From a checkpoint of a small mixture-of-experts model trained on Wikipedia.
Size: 16 layers, width 384, vocabulary 16384, 82M parameters.
Experts: 3 picks a token, a sigmoid router.
Below are experts of layer 6 (counted from 0) of a mixture-of-experts language model. Rows are named router (the router's row for the expert) and show model dimensions 48-95. Each number is 128 + 24 x the weight over its row's rms, rounded and kept within 0 to 255. Numbers have three digits each.
After each expert's rows: "gets" lists some tokens that make up at least twice as much of what it gets as of all text. This comes from a sample of Wikipedia text that the model never trained on. Tokens count by the router's weight.

# expert 12
router:099118104148148141150093120143109135139080103131153164129130131146155137119105111121129126135120179129100154162142103160124137125085144126133131
gets: "\n", "to ", "\n\n", "|", "==", "==="

# expert 25
router:069128115127121128145127117111102147104171143125106134136147095139128107120173103127112143169077141140038174145116132097111130151159135168102135
gets: "\"", "and ", "it ", "un", "him ", "New "

# expert 23
router:167117131080151136149144090122113126096150093133199114092119114144105091118120094120121142114125123118128138193133143130109162104130113128129149
gets: ": ", "– ", ". ", ") ", "; ", "- "

# expert 21
router:157105124150172113124125114131111118124110111159130118121111146115122117149117062072134096138123144163147135140109128155116119107127167113170166
gets: "| ", "|", "; ", ")", "/ ", ";"

# expert 0
router:132138129072157134154129107146113158127077121149099104119104109108117135136146118095119160116128131156095117138118175117150101140090159162130108
gets: "was ", "is ", "were ", "W", "are ", "L"

# expert 10
router:136138116097177129131153103112121143108126094150126095156131150122113122121093077113096109145121130127147137131105127145130137130098126137165152
gets: "| ", "- ", "\n", "; ", "Ch", "ph"

# expert 16
router:086123121114102145152175090101139140114143097142141121102118103138144146117110132116140149151107148137152131150142146130089154147123121169141172
gets: " ", "0 ", ") ", "= ", "1 ", "% "

# expert 9
router:139156104097154162117145064116137148158095117127090141119174096107168142137157096119121114104119147107097130086117165146160138152124128142163143
gets: "1", "2", "3", "201", "4", "0"

# expert 6
router:143133120130143107145119146108097151142140144146108122105082147091096130154156103140168108141134090124129155110132134150155121141123137127124141
gets: "that ", "which ", "t", "who ", "he ", "It "

# expert 15
router:120146146117142137115144124122146149174093115149149124104119150128125083121129087077103139162080155174127170110145139150124106121128129130110154
gets: ". ", "\n\n", ", ", "ation ", "tion ", "name "

# expert 27
router:134156114078132173133163089145154132161106120181126135144151108109113114130153085113119081143093144071088131109126157118172126118147102129133156
gets: "| ", "201", "200", ".", "0", "6"

# expert 18
router:100111117121120129101131152128116185145128142138158151122137105122100133117166115085152135115110129100099160146146139128135139174103137168113131
gets: "and ", "In ", "h", ", ", "but ", "or "

# expert 3
router:121130137090153093110145095133105139112093114120097116134090135136146117109144102118128137122131169144110099144116167169120121107109129125127108
gets: "C", "S", "m", "M", "K", "A"

# expert 11
router:075150111120107139144097131135136176122111121169142133105098132144127077110093096127135154129109133154119138155149154138125096129150077141130107
gets: ", ", "), ", "ers ", "es ", "s ", "\", "

# expert 8
router:140188126125147121118135117100102179113130088129140108139139171107118166127121085133108141104108141117113137140143172150147167130112096137136133
gets: "(", "–", "=", "September ", "October ", "May "

# expert 31
router:110139112110123137186131111115141128114093071128156087128070136139137143156118101105135192129128127137104132148112153098101106155120084130088180
gets: "0 ", "1 ", "2 ", "5 ", "3 ", "6 "

# expert 1
router:104119131130139163137156115093080151121141102140125124127122119122126141106127079086113118125123194134122151141099108106101106133126122131155136
gets: "in ", ") ", "s ", "\" ", "American ", "er "

# expert 13
router:129100142127152132176120125094100157116135123127126137120131133138119108147121116095109118087140181145156132111096166132095138171115134121124134
gets: "the ", "a ", "The ", "his ", "an ", "s "

# expert 5
router:081118105099119112158123117092134163101122093110095120144121118098151133088113087109163173133109139150157150124118141095130137131089120093113155
gets: "the ", "The ", "a ", "that ", "his ", "-"

# expert 30
router:123175119095125153198108094145114135089135084096144116136106142156123104148125114071130122114124133117112124097110169121129126137106132145151146
gets: "of ", "- ", "\n\n", "by ", ": ", "for "

# expert 4
router:141127140115130135199182128133094149117131145132149096086157101143090099142128088112143138104121195132125165157135187168139134129115112121131120
gets: ". ", "of ", "ing ", "when ", "where ", "). "

# expert 20
router:089164145094152155125147084152111116162130118156098135140097100140080105112117075094113100112094122126149122132169138139143118162167159108126129
gets: ".", "'", ",", ":", "a", "o"

# expert 22
router:106135108083162134129115091126166168127088113118103093113129109111141168152113114090139148125115101111148154165117129110146118130107102133126142
gets: "-", "–", "/", "South ", "North ", ","

# expert 24
router:119182127108114133150113079134113159117106085152143132090138127125106141070170075145140140125104187127108140119133126102104105164161143114142127
gets: "'", "en", "er", "el", "on", "in"

# expert 19
router:118148125132183174119141099144142149130107111128171112149110098120118142109113131134112157125084125135096146129085149122121104134111113158180155
gets: "in ", "of ", "on ", "for ", "as ", "with "